config.toml
num_hidden_layers = 12
router_score = "sigmoid"
balance_bias = false
lr_router = 0.000423
max_steps = 12024
dataset = "wikipedia_en"
Below are experts of layer 5 (counted from 0) of a mixture-of-experts language model. Rows are named router (the router's row for the expert), down (a neuron's output weights, with its number) and show model dimensions 128-255. Each number is 500 + 40 x the weight over its row's rms, rounded and kept within 0 to 999. Numbers have three digits each.
After each expert's rows: "raises" lists some tokens whose logits its average output raises strongly, later layers aside. This comes from a sample of Wikipedia text that the model never trained on.

# expert 28
router:563519490489561438476564492542514497514473548552454500429592561526535472462470530478476543451511571488533567496507543650461456456546507469477450517454535486478526535503554509534564482499520496489546514470460484524430510518496434544506528444565433542508463516475531523526485502439510427477393524570559466509464493476474546463485577469484537529487581489486470507504452538502520509481535
down0:569509475507431462508475460527510516513436486558469560519497551465554519427531512492509514489467571474423506453520468519449470505563486488552529465508527520548498521492493417508443531442403580427526496501511467480501502535479514489520486541459525439566513527500383475564473541523493512516416517502495534499526521526545554484508467472510492522481497521458546527489508379553474496437527
down1:559473545533527505608414532491501529439579566489498549510443460454532493506522536464534477413510509510528486453606456534509556520505474506530467478496466510492500459445492536502477484481453506525526514453459469459470529524560471500434484515528483432566526498502394481448526492423459388476504523518473509453465527504473511501436562467520478569472534530538521559583503502478492498484441
down2:500505513453513405401509451532549489520533501443512458412563503459532455443483493399470532580419466503491417470514489470552456485513496500527505497491456490568555546516552400475585512529517478537522438517433480527455507491467554468469524468474527474496491556509448515494530540489499557480497497508526589449542503473475560474476586538461498500489532475481499483529525538488529573492491
down3:535488450581559434457558513411416529604524450581517495518486508518480510501544525559466456578510512529437488465465440513449536498484537547477549516493513423487462480493462463543508515570498484529511443439571430485498537444431559457500543527548461509531460504457530529527565449548514491458535511525525517426526524444451532433494516463527566453491422522600513561522524561498504597519445
raises: ",", " (", "\n", " in", " ", " and"

# expert 1
router:436490531424518492403510527479509510461503408500548538456502565452501452501549477448526590448480566561525490445480500526549460469473514417506500498407462522533555563472553494505486560567531441512528486465502520517480478463554544512572537490515587502549513545439536651499509539483537503536478522560617498502483521476517569502470521504519532526547487468434482477458505513484580444507471
down0:467523461483446477533521466455501515558505474534557550437428530407591538505548516539551470490489457499565553489443502462421505469510526437495454510478490450494546542527485502471464452491558452507532513444546482541562538557481552533469439546440519499472464509445462572566522563498452523494465514507489476519528522499526408520487525518474464510509491463480596472564516471524457479479495
down1:482482581507475443537496519523572541511594551537528490489490522540500415529452507473517443445471551493522510499536501517494512463462427542510486526515462543501494487539462474497566439535469507514559481478459501473533444537519331477495470528477522580536553490503436468435572444453460501467489474485471530477481540560470490523539521446564481506472512524515533565505492452462455567463535
down2:562528492451481489462492438541535518525490463517431476544501455515494448503417466478521441516404485475448469506484510467442514458411482493472525496457529568540458494443482483493462539490569478477509429448490488499449457567488569489401494488507539460479474507513461549447556490492559508481485509490518484517496455513557532462520483507538543503442503523462532447488465535472542490537433
down3:587452442459514446461485541390500573461500522568548517547487552490493545524574467558416451562530469478436435433454481489472487483479503490519557479508501489503521515536413536550508526561514496405479502516503439412472500492522564483481458529485506529519496482501529488496493441542491470452547495505523493481480500437488533499509465522476574559509446543561538573439557477495505468525482
raises: "\n", " ", ",", ":", " of", " and"

# expert 20
router:484514526431546445418495489498441487502480487509528461532502504456404559466541497558452525474526428522481490477450502592483568484513440455494490568425535531442551531532436521521499526473491512460582496485560483505422517452446508521495430519509544469561490533426510540532535473462497504488491457500537487476469458530495539486532536383463488529475511504447465461497484496497531536562443
down0:449543517496499453507558458463495639451476522458445483516489498488554552393609502439575431477491492441489528515468531513511506443547500486506483545480558508484502530532466484444450445485523525496426531473555515476519539536478536509453482529422532494475480491493521515500509468521456569494480503457493487566574489566498484528528462532495574533425562455496520530486477406479519503490488
down1:548494473464498518488431513522539510459484495485513562530402485503571445493482460556518424512408532501556493406509515482475540507420516539542510475484464495487517490468494516467453401516450488486487508422465427451548456557513421493520538473437456492559511511502501536412577469488490470474509548447430483477390500529514603445478583488475539488418509463467618512546534492436517483456519
down2:508523473448507588455530441529461424468494554495472553443507504409531505502471442554419505485524499387497501473489520469515449502488449507528488529534471467406488499482507510527545531487481445461557477479489470507421519514526516490443542485466538541520513576551456557494532492442436504520516453493530555501484500504506500463514480469500462479533519470504512514436491516591502497476578
down3:523486454455525450510576484486443511521534545539524478517501548439474540561566550562470452502557520468530493473489473439487546427502505551501519525566542479511533482509495415508427436482543467528509482457550441421539516440492522536526479506569521528531515527531512555414483448431506476501530536505555461595528509474453532516537520562505576528465463467545540514484566509514490490479503
raises: " ", " c", " in", " (", " a", " New"

# expert 13
router:572565572535443474499506451531442490551491478505465440475469512518505494500525577490462544523492523520513553447466546525506459528489480447483511475474551481578515458530526566514505495527559565494535561467510535500466456517440484570560467510511501560512443534470417578509480538488562511531497519524505493523493485484462445535473507487543519489510564453477451493536479562599478466446442
down0:534482510518482451513454485491509558501433476494483503490528532440493507473493510507511497500436481544414515499471565490432484445543511453518534531527537459456526485460543495507443562508466516481471516452467546485517446553514475474484455462501570457505435529522468512596454571526516499572489472478519559509451429477478480506548501503516382486558508552479496510452539485471536427470506
down1:460507529509499499514447538466532516452498485463395504393429500546535460520447515534549513491473530477453494555572483504541470409516402583473495487437485512500478445464508481506504443505438470462579480466525475482466461548508458469525496428449517512542560495452539520510580515497444457537523441487528499442506514528555530497560506516484478429500506488533529579521469515469512498485445
down2:476499495421466535495487472479506461560497480521585458461489436471545523511479464517556466538483491516530490459493543457524466438514490522551388606439479545492507517522537516549525523490518471523529505567509481553565522515495497450373515509493541511531420514540486493479525503533556466524451448514530526450480461468495509447449505464533475481484490465466537547497477537491465525541550
down3:537488508514506468507590542523541499571512565523526509543456513431475473566538439516439455551584510498442481424556492469523528535494491490406569460493494457498509480508447477475423449542513488482523504469522473491523485506421431568479469531476541527497434507440521514467449495552471467529458513527430470495496474501429498516495485512440551503497496492468542549543535502466520440526419
raises: " ", ",", " in", " (", " and", " of"

# expert 2
router:566449513451612528556542411525505463520491471552536484479545551461535492501501479519491532518491503489426494494435616547466486485523467506506406523469541509527512454524512551533462452536565462460554546480440488492489559506542515452553514489510439527484527480447478553510497604451508439500472477555542572464424524580478543483465569438545487519458545459449422465497450507513557497462425
down0:573457505433496392517470448510562516564538537583460514543543571425516470542494496514458479522448453503489488493485469501405524511554467449515506503528441494423549536516460554484506475511528480454500537531494457503485512509440437468609574535486570537501514477552510508510545475551573543545481477526489570499549414515526482479475472499470524547455549470492549506582444489494448503489507
down1:544461517495519419578496516435528471526492507524484490529432558506515436527539502527473525469475500479578492462579448519508542507513529536459504512517484508484553435475417556445477489552421473477484498501479437485486505548467427528505412488416478523528496536494490475498518535430586444488534547465468513431510508584499486526522558537478517480468474521481553496492514470460496457506475
down2:477557533480462508488504516511556470512480510479536454468572469405500487482498500506502470504451461480554494510506482546514474531526491506503490595564435482464443503536581548519483555509456543570485411512470548572417500457495516515398523445514490449481436503508563479522521536487564536433501571474553501526458495511549531434525487530504490467489533539502472492474504594486470480517474
down3:520537508488505545526513512441474504470468498559524449515529450439528502493591448529476517563558511474618514532528534464427539511449453493452583470552464460537573426491488545518535453493501461576557504515496503486509481584515590578547533536525543533583534465539536477536512488493509478443468448491469508480526560451512524506524446546539560514464470512581548462472561412464516506490496
raises: ",", " of", " ", " to", " (", " in"

# expert 26
router:536576514522497529456493562542465464451433505515492441481589464555462518511536504527504487414491547439494568470516522551511470475595476495510524506447469518550508522547513521600568484488508503466519427431492492466458528479523515486519435521527511550509527533476539543488486461442499514492511487551516436527509523494465451542505493446446465592440552477489494527473438529483453478504523
down0:442504449570454476509479526445482512507492549531490533491466490450526513436459481478550460444522463474482516491466466500456461459513480469499432420523478517496515499466455496453533510507502565538531526489502568509517518507508494499465546514414527492556497497474465525465500602463428530493457514474344441472529498557530453522519471556460540489531488478508514498511529437524499454597548
down1:514471517527466520547502531517480517464527432542531504538422496513487516466453561541532465510472521497507492511518507466480529471469552487552435472447469479514480492430505516483506467540437492510502466459558428438513543453511411454462491460391497467558508554510587507451601442525504470510486462502430520500467570553466483495524475516513525490435506524526521595498468519471544487478522
down2:514484482487438463448571499475477461497543461521507385455524522460563478484470460470534409468495437525493475450517532487556519491511486517496517509467505484473452501583557498523541572541461471451519442456484422516472520490468533469449551539459503530487535544552517442492558443470529525521540485535483567491526523438581553481451500518537540443421534537535447505482452521474528512483483
down3:508527545514515456521495621485556477474448553579529540475517522516523517436546469549416445541502497520462480363457590475470504555507464508468565488567470531559477453527572487588508457514482445418519443474522473518455534512496529516535517520517502501564474464577513520512498461504501499493508497483464470506472515492457418526505448535563527447504508522542465470543545544580570518501487
raises: "-", ",", " ", " of", "\n", "|"

# expert 18
router:465613476468519524432491491580582533444448564467463510519516474532502482584537518501512551512507540526479551509428493521484495493514420517489445485531632539485475477504578524492567460495526524505535503451515591492464480466481582463439515475526519561491533552485453592539514517428492476491495534548526529583479405575459500485473505466491497463471505420507503492531546559509530443512433
down0:513479557514415436445438449468527536540502492490489547526477510504574487457584501402589484465525571456423554512400498404506555486605535442566529517512501510442550456451543437515516534501611499459501471476546475483489489481573511496533481468494536421474515539517497490479478504490482497506522520551479608518487437431517491509514492503466499478509534573431506465542488530498522552500479
down1:416501474528568436582442564506608511474537488474590478505461508476491441609550496547553478474450478471488532459540516583495561490447489494432476445450507530525517440466482575517548440533449446497545514492526449445493484568490400508499434565515503505517580532467514476470493506450523507504499480581486551472472540480449518495532503449450538546530521505507504517521499458445499552538500
down2:508558448477491501520452512541508436491433619532549487455504457530504515456448492587478448543426506432457449427489519421507504475526531574516529482497400504449500515492531535541517566452555498487424448418510507546537550480485557560460553522489556466461488499559503570591518504493531548399596499459516491476493487484561518439436466559541513515519429545471470547486520490492542538441501
down3:553479479554510518504468567502510551496512507521542527483480460489490493474563460526417466542541536512463499504458516486520518533509399501470569488510502475505533470490452517526496478500488451474518458485520400546465507490457498529496429561520524541556502479559530537520471407520533485458485455483461455568441523479549482452460519573556542542503448504548494576537539501527494462561435
raises: " of", " ", ",", " and", " (", " in"

# expert 4
router:510576485498602542474492458528630453542492464559524497527480501415446480504479536550498550484471573539441546429486534510495501466505460550442477477478522501517430526630590473563503510560452515512476472480560485520517516501515521518564453522490462465554498542457516558569450575502489488516437445540498522513470415515492509476427503462501437493472517542501528508510509531488506457549489
down0:467490571559489497477449510491543529484557495472481488530512531470481515449489539468530452522498456395448494494393514455509486482541460511517509415503516459519533520455458447501521515491580505511492485453519514507439541550452496576482516523470536511514509477429470532470529511407470468493520561536453504484538476534472537498481424499455479488454480498520473555501503472477545537443512
down1:466463450403428487544423613514561488499553557528573486555397564442515493538535477471571452489495541501510554541504461543486511468510555506518512558451486525410446473441571536453559495463400422491521479477393490491488485506556420477494505477439490521481538556471480498484550471453534475495475535462435475432445520501481480515506508498396503548467481489574508548553487447495512450484483
down2:501579550456483493414438440528511493452466530442460475489602518466565532470476558487544473433472486481471535444513464476531508518527525476565504456452498478527478474535567514506456494472507547488493466527503464580526570466501483456435520520461545498539492496557501485488502533517558502447492489554527528531498550479562600513507498572486524505489514523428425499515572458559540518408533
down3:534483464535485500492484490496428540474520563474539465467516557402529469458563519477487474543529512497530507499498532583548532525537503550506584448510498538534554530523581584492511480500486549516448524453575486499483509517507492538532546527439472544592530477517486511508465428505491492529461480539511473554514545455492483526411473459480582510526509484543558445567552554484524463489444
raises: " ", " (", " same", " first"

# expert 3
router:570524518549557412423518478555536494462516523498426426530520513483483519539554500498431503518491460523508538445453556495483437440587510496490473412473492497493528493538571557573536480497491485558567555422546517526511548551484543527443505480553503509597458502474523551497501525489525535454436549505557450512485516524488434494506480471483503509424527477445454435555439473592529406448474
down0:465558461460496481473491426474459446442489487534515459503529538513508518508503504500484510452487542431493484479494517495434506528563490443537435489471513461534495554493454430493510484531495568423504515515592524442525532517520432468501603509470506510470539521505482463524477478502494567527478516423542491530541461547479478485437461495554542488444503441388511500533458393509471492517551
down1:496459495487484459586487528551481488482488514537530524524397527497484471557463510477509407467436514521458469533519445485561482504593517466485436475529490539461489457502549506498499501479400538499484471448496504515481451546568421487459447490447476477559539474464517525494523498470538454497470528427438501445495511509559437505516559428466455467464514509567569480545618480458440470543524
down2:481591578452457507528461519434528511593441489446592488464511434481528515494497521538463446506511472519521507530430474481474502445505488501495413536487480541516412528493502565518501558418477542484376431493518469522501561499477540493441547607503537518502445524496483492533533549573480530522490522481501489530509513463542519517456552521481530469447525556448502499498526574516525510390434
down3:519457463537547529506514525474436519558522513626496492473449494463463451519511511523490434504465495481451504522523508518535487454442490519526562411533531567519518434515533500573490466511494466510465546482554433488466534524468521515544512533525413453523447501541475518482491483403492513484437452510443463516501521448504466455482487531511527454516505473524468473479492507476554440498483
raises: ",", " (", ".", " at", " in", " to"

# expert 6
router:535578479466567484520522496514495432477509473510503483472529517519523512466458450507500499489490484466401489493420550519532514401502551499470486488487519423462527459555552538435557506463486471494535483501582567528470528480441552516553491557521515470495565498428490523493473489486491459477507506551506440561481526544541455518522461471445463571484522464493539403464505582561541523481438
down0:466489497539479464526482504413458467493483492523407497572489512498520521460494545472543408465515478466426477479479488550469511500519496440534445494475463498438500515498470503442524536454529489546425437483496494511475476528510512539490529501471599469485499523431407528555490537548552458544433445545518524508515474495478509512490451428445501462499463530480445545474475504533455510501521
down1:498531499526482487568487589525526521489520503573539485468421528480552469552455484453557529484543499526521487573534503509498502520511460453520512451427424514513453517464480434526477487478497418511520491455509515538467515591539401476474439549479444423528617557485534520484499485418509448511538493477451488512519524493522535520497487475489496560482493434478504554537478511510501487521508
down2:503484500503498540452524411532500446498512510511541431414484483529507481530483517509419438493502526449482495531520474502492462499491562591508441582542540493468458458531539513452563564524514450475538466477486542483479527470493568474434555539457495469488471547576504531536505500538503422413500436519498486481584463469502468456473529511502481523516599574469571482432481494471463512465505
down3:499470484540496548467528511432457478525557478535479547493452473399492511552498479580463436577538480523485451526541483477488544512543516497458557486564494518564513467471475496483502522569516515520579507447534474445501461513523587482562513568548433490458520502515530590492483463489594527509498525481499448467471531448466545486508489535583582487497475514515523514451494607487510476545539
raises: ",", " and", "-", " (", " in", " of"

# expert 10
router:577553548568517480495537538493452492454490456442592479499521539456467524499471552579524492527491498545506492504483573510578506482493526443498472457485510482486475503533470501541528489508576532480483442490464501498505481540564511500456441467505476539586501550414510557564513608450484516517466422481500455475463484498529488486542505477494473518506527476475427483549499503532562415435530
down0:559509526527503503493443470489523524488470440527526511544447539493487544507577504612556507524433509461490543542454476463464480535541538425477522492576464512438463512490502468511468535439508443490475488480576503554603447490520527536586445472464478431548518457564409520525480524530505531524534573488419476490550526509456516500549428515507476460543480488478540503508428403528450500477524
down1:552446528537445487542465514506534563456539528560570510486461491470531481484567487542554492512511519494567483507497439469580566543532479492521463531492510506427488379505468431528526473432421514555514488458491475506451472536590412430481518476507493555501527514508530499561562532459526447497493571404485503433496509513465536506525512529428489489476560447475590494520507414519512463496488
down2:551532479453484510507472515539575480491427462516481453542575503483532411550497494456521467531488440433462525468479464460559527493474541540551479554471566502459454489479534522481461485516545477439456427473469543548443548512502490497406552502530449522556519513496515580543482564467547472484543477482555568468516549527553545478504571546478520512449487540575515517501521547477488455524511
down3:488486514557527480534518478498572505565462541488530496542510565496439495498607443519444452591588533467497489509499540474522478599517472563489557436462545489475511401460442538507460432492580473437581448448485504543387514513452513459492488527495494499623450466475537512543508503473509538400466497467536493526512502526447512479566519565472619505474518489502490465492516573563504529559470
raises: "===", "==", " ", "-", "The", "\n"

# expert 22
router:590523517534525486473536465512562462499522550499527507521486547548465475508533519465538472465458492491515502508451550464499482519494499525510486403466534418464539545512529510543512464472543470480553500480556582512455469481529602592556506534565533508567537439478472514472557466498556564507463531553523452494435474540453481464437487487519467478516501467496508525443492548525511460510504
down0:524477533509533477520513471443498543494499510564438524556538522476488461486559509519534479500479544501471467517511511408522516547541441493541440440513481451546560486480481448535506562547493518461531526568501488496541473504502440533558504484461515498477462454491519469447517533516474418550532482543403503562506527548494538557504537526500448475491501466517592552555502460478454482506525
down1:482408513436511447577462541578543498496558535485533494457391481511585497481563476440606497448456570550483529492556449533442520483449557491557456475512495495559474441474460517507529525485460424520471452441451507460529461485524460479495465503534502519439531556550527478505532514469478450467494497493537488514474520501456529505478550454435554463513512494490510538551430456501471541482457
down2:490480516443520494401442428502519462546423522540570467439535457441531496528490490469458473485520484478460499452541535472525463493489495565443427518454511513470466442475515510498530600542463497541497430497523521523513523494551461467478529508469599498493386589516462523514549538506564542472479499499563476473501537426512536476497540459501492452424419542439463486518493523465506565512554
down3:477483467477527501439492478478505492529507522561463537518413435457483449476589520550440429506523468471525519487439499448500523447489549462422508445496465455520504483487455485565473480495499531491484440489493483464496483427478524510467525460460494496548399492477450492591571442448459459431416450491485501485524509457510524572539440550532515506533495496574507526474593568521527501510469
raises: ",", ".", " and", " in", " (", "\n"

# expert 16
router:477534584499506525461525533572470469528537538448547462586508511509419426491530426536532513563435506501510504460504492517448404451515537535555489458474544498521507462533542467516480519550517497482489491468570518540457504502543526497510496517506453430523485474412562558508518571581487494482530504469550530463462427530430502543485488484471498508466512524525471456491503553503514502459485
down0:552499539595531467452447461410490491535471505570491539451445560464462452488537575514549410547485504549528529483449457434467413457492507431477428506491459490487511529504487454458468487517486541529440478535515480439495468459484532586544576509494531547562516482544476486485461478469433512538411486472455502429498542553508537486428497594514495453544535458484553480512461522491519505487529
down1:542496557508479459559474586498604533575489462458481523548385533500450440532483504545580431506486521489533459542558477502485517430528449475478480476513468539540534424448488511510520453523394484486528528475483503487548515511524378473478407483429458464520522513509466398433495469472488469444513526452479513466506512524539515492455557480451420499520511462544513525535464503435494464525494
down2:485495489503482472464487483451571529435568493448526554480520467436508393527480487558469459483494479425429441445445508528568544485496500505541463557476513552528463540463498520507533481460540504438560494489526529483509486569484529499504492555498494516491413508527475508470493545506538609483486425598563513393471439506537486508515518512457442508477519542522454506445519547496499531529534
down3:485509538519541465585530501425485564522487484566489456515437513469530486522477417504415454539480555529536536433497485456486487445553520506520574481525474485475549513463485484457502503498545488437491469491483501421406525522465543509527460538466555536557473492456527478575480455455496477484499500499516515491474520493474561504508446484509520505485451526466436502476468517510530502488463
raises: ",", " in", " and", " of", " (", " "

# expert 14
router:522540495421507485527520518533501491463510452552521535493544488487508492485487572472563560558498564531489456534442435500572468482522483486495552473490557452527499551552464527548454561498512582490582465425481512516485564440512552464522466544487514526501548512448501589459523534539483561482476493488524522494524507562555497492543545474506521473516526457507573498453468511519480459451465
down0:526558544549490451538488467493529533492430493489500462444521506441525525451571466478580439481471508518410508444484470493479456497571520484529512482497541546493426501484514452471550528504527492467486407440508471467508459488474435539535540486483502527568526437475397482483456530449511563526486449483462454531525498462472528477553446459471495520517563516428545568507512520515401512488513
down1:521524513528553429547527532536573531412536457527560517483488560480581479580471512536553502475505500529527530502554452445493576520485450525447534506478455475461469484447530490482510447456426476537471403454571526557553539553563419482454504502488476466512540538522458439505540515465469498426524503443439532435512496540427535564494489410486508553424556501538513522523506457470519468489494
down2:505550473568494497422522480506494512526538544538430510434527511496494575558452595442538479451533522495535422459515525488522524468503550478568552529442495543479505515588544534509538565412517440443471496523519525485544520524532545435421545474545465406495498471555493566497528567496515554482537528481586491502422535457617510466462515471480545542410514539461498538544478520484471496461508
down3:543473499506521535510488566495424609434462458427495489555486455392547453440556507470449482585543489482470451430495460498477466455399484522522561534551521503511499514483501540558450442494519521500545462474501446512458472476526502529535512550573483582540465441511469517510515507493508404452493509540494423498500452541522524607577490543536528441494526444527459557429573582536456511551460
raises: ",", " ", " (", " of", "\n", " in"

# expert 9
router:525530558527563549515545473476486473453474511523500482477478529477534444502552541531499612433478493491499506518495508476556496492533488416489512485529571488539453528488487513516539513519551479494481490488495465477519499490536523507508543491497520521574470496487505493510554550509486484510433400507520508499466473490480538492475452405452495498469501475481423512557431496559517490530411
down0:464549514464526492483510508529487519516469530555507588504503490537539537474592485500508462391491449454416504446471436533454457567471476517499506484429506543502496510435490563482542516429521495525568485469546478490487472566469564543527487431497611489554503497535458508601536528517483510544526521457450455531591509474514519489497503511482499485396483439568492529521517553578485498497545
down1:463442483456437433585496604598549506543542463502516554483422468423476419491520577484512513532525513483522517459506489483464494430484540492507419485523407529491503464463506569474524427482431517494494469516502430449542455516515377514479512482462467473524595527475502511433525501488483429527507488496466513474393556494513519565473519502491516495558464499508529574519513398443479472494435
down2:444486513463502494454491433515535530499537419492499557483602509438501481459529494455592431473474511454472446477517555422539492524523515503488473518473496565440439527512557551451479502541486471455480389483514531519446488445417528490482522486542562525532535421547462461496524505499480515490486521511563561489468507509524567398513508474513476422544487502429497476464491497498486486524391
down3:547459487472513469493531499476471531518493511560465446436503575415479485531569523496438517560601494509494461537518520512493497524476479477467508474534507466437484483513464556496438487474510454480463443516548423553462486526473593515580504590528492483582527431540445551541486495480519471506525521528502450537500556510484514477542470494536574517566501496557545471480582500507516554529462
raises: " ", " in", ",", " on", " as", " to"

# expert 23
router:515518541508532545496538479504486512504501569518540495503512503543516463505534581507556502503468481474498563461524523465505461486561579524488487535475535515578522505498500501485484482523470617442598445467594572509407427509505524594546537512517492552492516498454503494528511469498535485477397551541501500501462463543529506497513479521483499518443480406529550497510490490573516463448454
down0:505517439543466536527482455402479480501445477521503488478471479489486447488518564481492473509473470560446524511457428462447559429560464441460402556536464474463505490470497465500513571488559459427465479491540522513565421519515508477540559496534609479527461508522426486477521493568449581575524459479512572475572533504463491545483535502496415570561523481509542484488467439549466501454479
down1:439429516504494468561473589559560477504533505539515489547351543498477459521452450487541478473515491488500491517537464540499614458546465514522465522486496521505478470397487441494520470477483495528534474414466463496548476469569427507476513466479567553531475566489519542502564567416516454489429483420443505459495540551534518496477491514431534484435431430515487563508535501532472515481482
down2:492472495491511505500571530547457466545524442526518481523544436469433477512460509424458547526530468470558458401495532479470488509523543577579462490499481570501532480469442470508512495511447442538512516486529554449446498478484573508481542514491602516535483559502507562501576533488529514482513423463491541542498503508525500485512526522564482491458466583472475523504554554530543507544544
down3:518477429520491552489548526477510593529457570527515501519485539362469466531601514589499495512582560483509536455473484452475452492470519489540521499534455514566479508504473539576469535480549526502448474536574484484541572500428501600474522590489458476556471422498479481484515388516544438514446445465475464509541526437505571492484456498589520484488420467522432426474554502567520508524432
raises: ",", " and", " in", ".", "'", " ("

# expert 11
router:455531605482493500519590541531512403459453518542480516498517513468494448481607497476537509552486522557452550478471481584528508551573547478467465527469475467467497465561460483544438466540536508508530484504558513453468479429527480580582542556501477493447488471461476495502507485487499480503470486481479478516524445517516464417484467420486505530496506471503373511581488546511564459490494
down0:502516462577428460460439493453536532529519503524449483477479575474492534492514549574563491460464577497516513480502518459453563478542524559447420524477502492486495487493528486482452487511522488533468512554543499479485524513440500512551544501510534518517511513491429413519434487511506486555524544488456532535500579504443491462517427445507409531472473516436527505463492470448436428439529
down1:514458522465469534498476516474569424488533502533511514391468588495510468512529472493525500486420518482519520547592486455531572522555458507535408482461385572501490476492439507506467499467479484501513496425416559520498490496518502508438508404463448497554530521566440530518553533487486422527521509481435523459533439454554524541493574469468490533525495440540503524609488501493477475490507
down2:497490565457533484497513473543538453483501502474531421469487491500475487460435503541472499528471536453472500510539465461535504487493496469524436469481472505467450437494455523451526461440471517442446480487433557560530503510510526458421459573431502478494533470548561503515560459458457464527468552505511485511516470477567588456474496554496463537493525604460476501492506491582543486451519
down3:508438517437515494529560574494509626540542584533440528522504509508518458559597537555473529531497499425501505443476552418493481443465520510505533478509530522529530460538501545496451479496514521512493457525550456531446470476515509535471543519548512504509494452533525520585476440513518405559506521441449436499481502454439475508569469500490490481554451488511482542475510562546570448496429
raises: ",", " and", "'", " (", ".", "-"

# expert 15
router:526559560476510485503509473549571442485435440548537416485530597467413477571489486480423511454446450551519480480458518547505534557454499441521456482539534437520535504465577487479521497512541616491477532435453477441538524489489479512538521541516526479505436431496538528565550561455517511546449461508501579469459504454467427484468538503468509533519523459473500490483551504535482460501510
down0:506469526547463442477527507518516515447519472505559509468450522555513536498531516495560497522439509511525548479451487448512500484586492490575445476473495475484509519531517522517490575512542503438491529544565510482561490491455496483502456429494604523471491443501433492441507507558471551611442530460427489597529519446512480457542463530527495488471462455512555496508474441446486501485430
down1:482549561466495500538467514499510499494537471530543463486415581497528444513588511509527494503457516489535506462568509510527526484524494554446437516502465489500442475465471529500518473526505557480458400464553428490464495486461380418518505524469523529494511539494470421411465519452524433539476504481510559458449549497521502556430543457463524518513518561538467512501456456474534463489521
down2:586527484485434595448473491478497394450526486441510479434506494506524501479473488516524454462445505435497494455516519548522489507451504541504405536455496510512463452434511480440505507478465457452466432580470541497503519504460535432395562577473510546504423526512443502496550567476455497508599468444498528422413469487536556433441484520530441483491452505459488567480500545479528479453496
down3:527513499496501517487486522478521458517476505510455491448458553450483446483603425501542505518469517493509430513425410427541550492531576514508483497641570486506518467533435547568512436476562492427536474513536518498440488534476505494527519519477496518517514497488541537562550467522508416504489503489500439481451527501495477461506515506568483530596462469505602471516554585479574501503489
raises: " the", ",", " in", " with", " ", " to"

# expert 0
router:482499607593571484415509478578489483416460483513535469561481588501494469475494477470497593504463514444481556555496596559496468511473523569529486457507559541523502471522521483509523560545608483481520540497531453494478499461494517533521539530520568500481483506455504506548504542515553510538489508526457544428536495521476488490497423468488454400522612538406484526530555510534569442500536
down0:514459460570525430486471491471471437511516471532459462533485543484546588552532470505425467435507483462465486529479518522476447500550467462518502496544508455472529500532551523386465516533550475465489505456512375499591555511498403495525502522471531446520504459457472491529452494550515585490565489487546450562483392487495487461506565490484486471466452537501521501499468405492483461529557
down1:492529531493505485515489499476538450480478498453597517512491598478518497556571529496524427475477493466534483500589482514491511537518482517512514520494487500426465446531444530455486502493377478540470515463474454561501509502478450499555455428443488496528556561498391475481576558494515456518539536455449538503445548562520480511491579487484493464476534478532526557506420488465506529478459
down2:551511487489482512549432529474523452450496447470564467512501419462551444477473498472515517578525498481462499590494527492500451516479577570461444582494517528524455523520531542488545567459538556509493395511443561523503512484516546420454535497516518517524466525534553561481510507481486486532498510502528490511548560491485517464481546505459541453562513516504492497491512514502472488476424
down3:592546469482563517518453523475498469476460507562471473517495471486444510478524439534480554518521563474461539513511569558503490531574407574469572512546494453487514495426496461525505514540555472507497488512500503449468457502430560522470518510507511497578469457519500536509609490491522498480523512503542464562458521429521534487551502440476560559485529504531487490478500550576545497597458
raises: "\n", "-", " (", "=", " before"

# expert 21
router:482493544435594462463526512532456498465529549533519527497522585440447481529541501493519500491471491504502508443472574624550536535481554472502467437484568525580508522502494446504520541507529516516462486477547470468442471553531507490501519508497535520441583461474487520556527564470512502550467475456534449501425499522532500535457574469461495472509579468454472462493552602600499477426480
down0:408506504581437406519459482541529469429474526554471520496483481546515503496474505502565488528518521507516525571487519449514514532502463443474442527503522496435558484505452449448485421469504474506521504487536544550475509503525435570548556494457533449526548468490459543421518523491453544491426527475500501475508524538514541511496476534482509480449471483445544531482465448427441493489561
down1:452464504532496475544468559505552509487497504491475475524463524444492496505522503548545475487459548511517467496509460503473523488514475551475522504484398500441456428396523486462475490513412487532505427524434432493490429514476341536443570488397488454543571503476516504508600474486522468546476534414464494465451537531494557487499501439475536548529444467533521552572453463487537479487464
down2:495505531449515506497530523513530473516476519519469485524552483525575479496478532456525457460539533441528478510441522484569496432421471526499468613568588481438525452487511512477504523498505485425451442490490556475478475532470567442382521488465522457492503456522519526547527564478502522515529521481575572474463413520609590513571504540492485537457493532488493500542491537482478485514433
down3:509446430451465533521550476435549416542457519486485546505413479468520460520562433522450468511515627509486459444456497528550472488484500463517554497513535475526526425499459485532472521565510453437515484433438451463529452598506625613533515590534524514593500443472542570499572508536508498463406478523507483541546526529512558556565508555533501526507477424601516517493500569532498485567482
raises: " the", " a", " ", ",", " an", " their"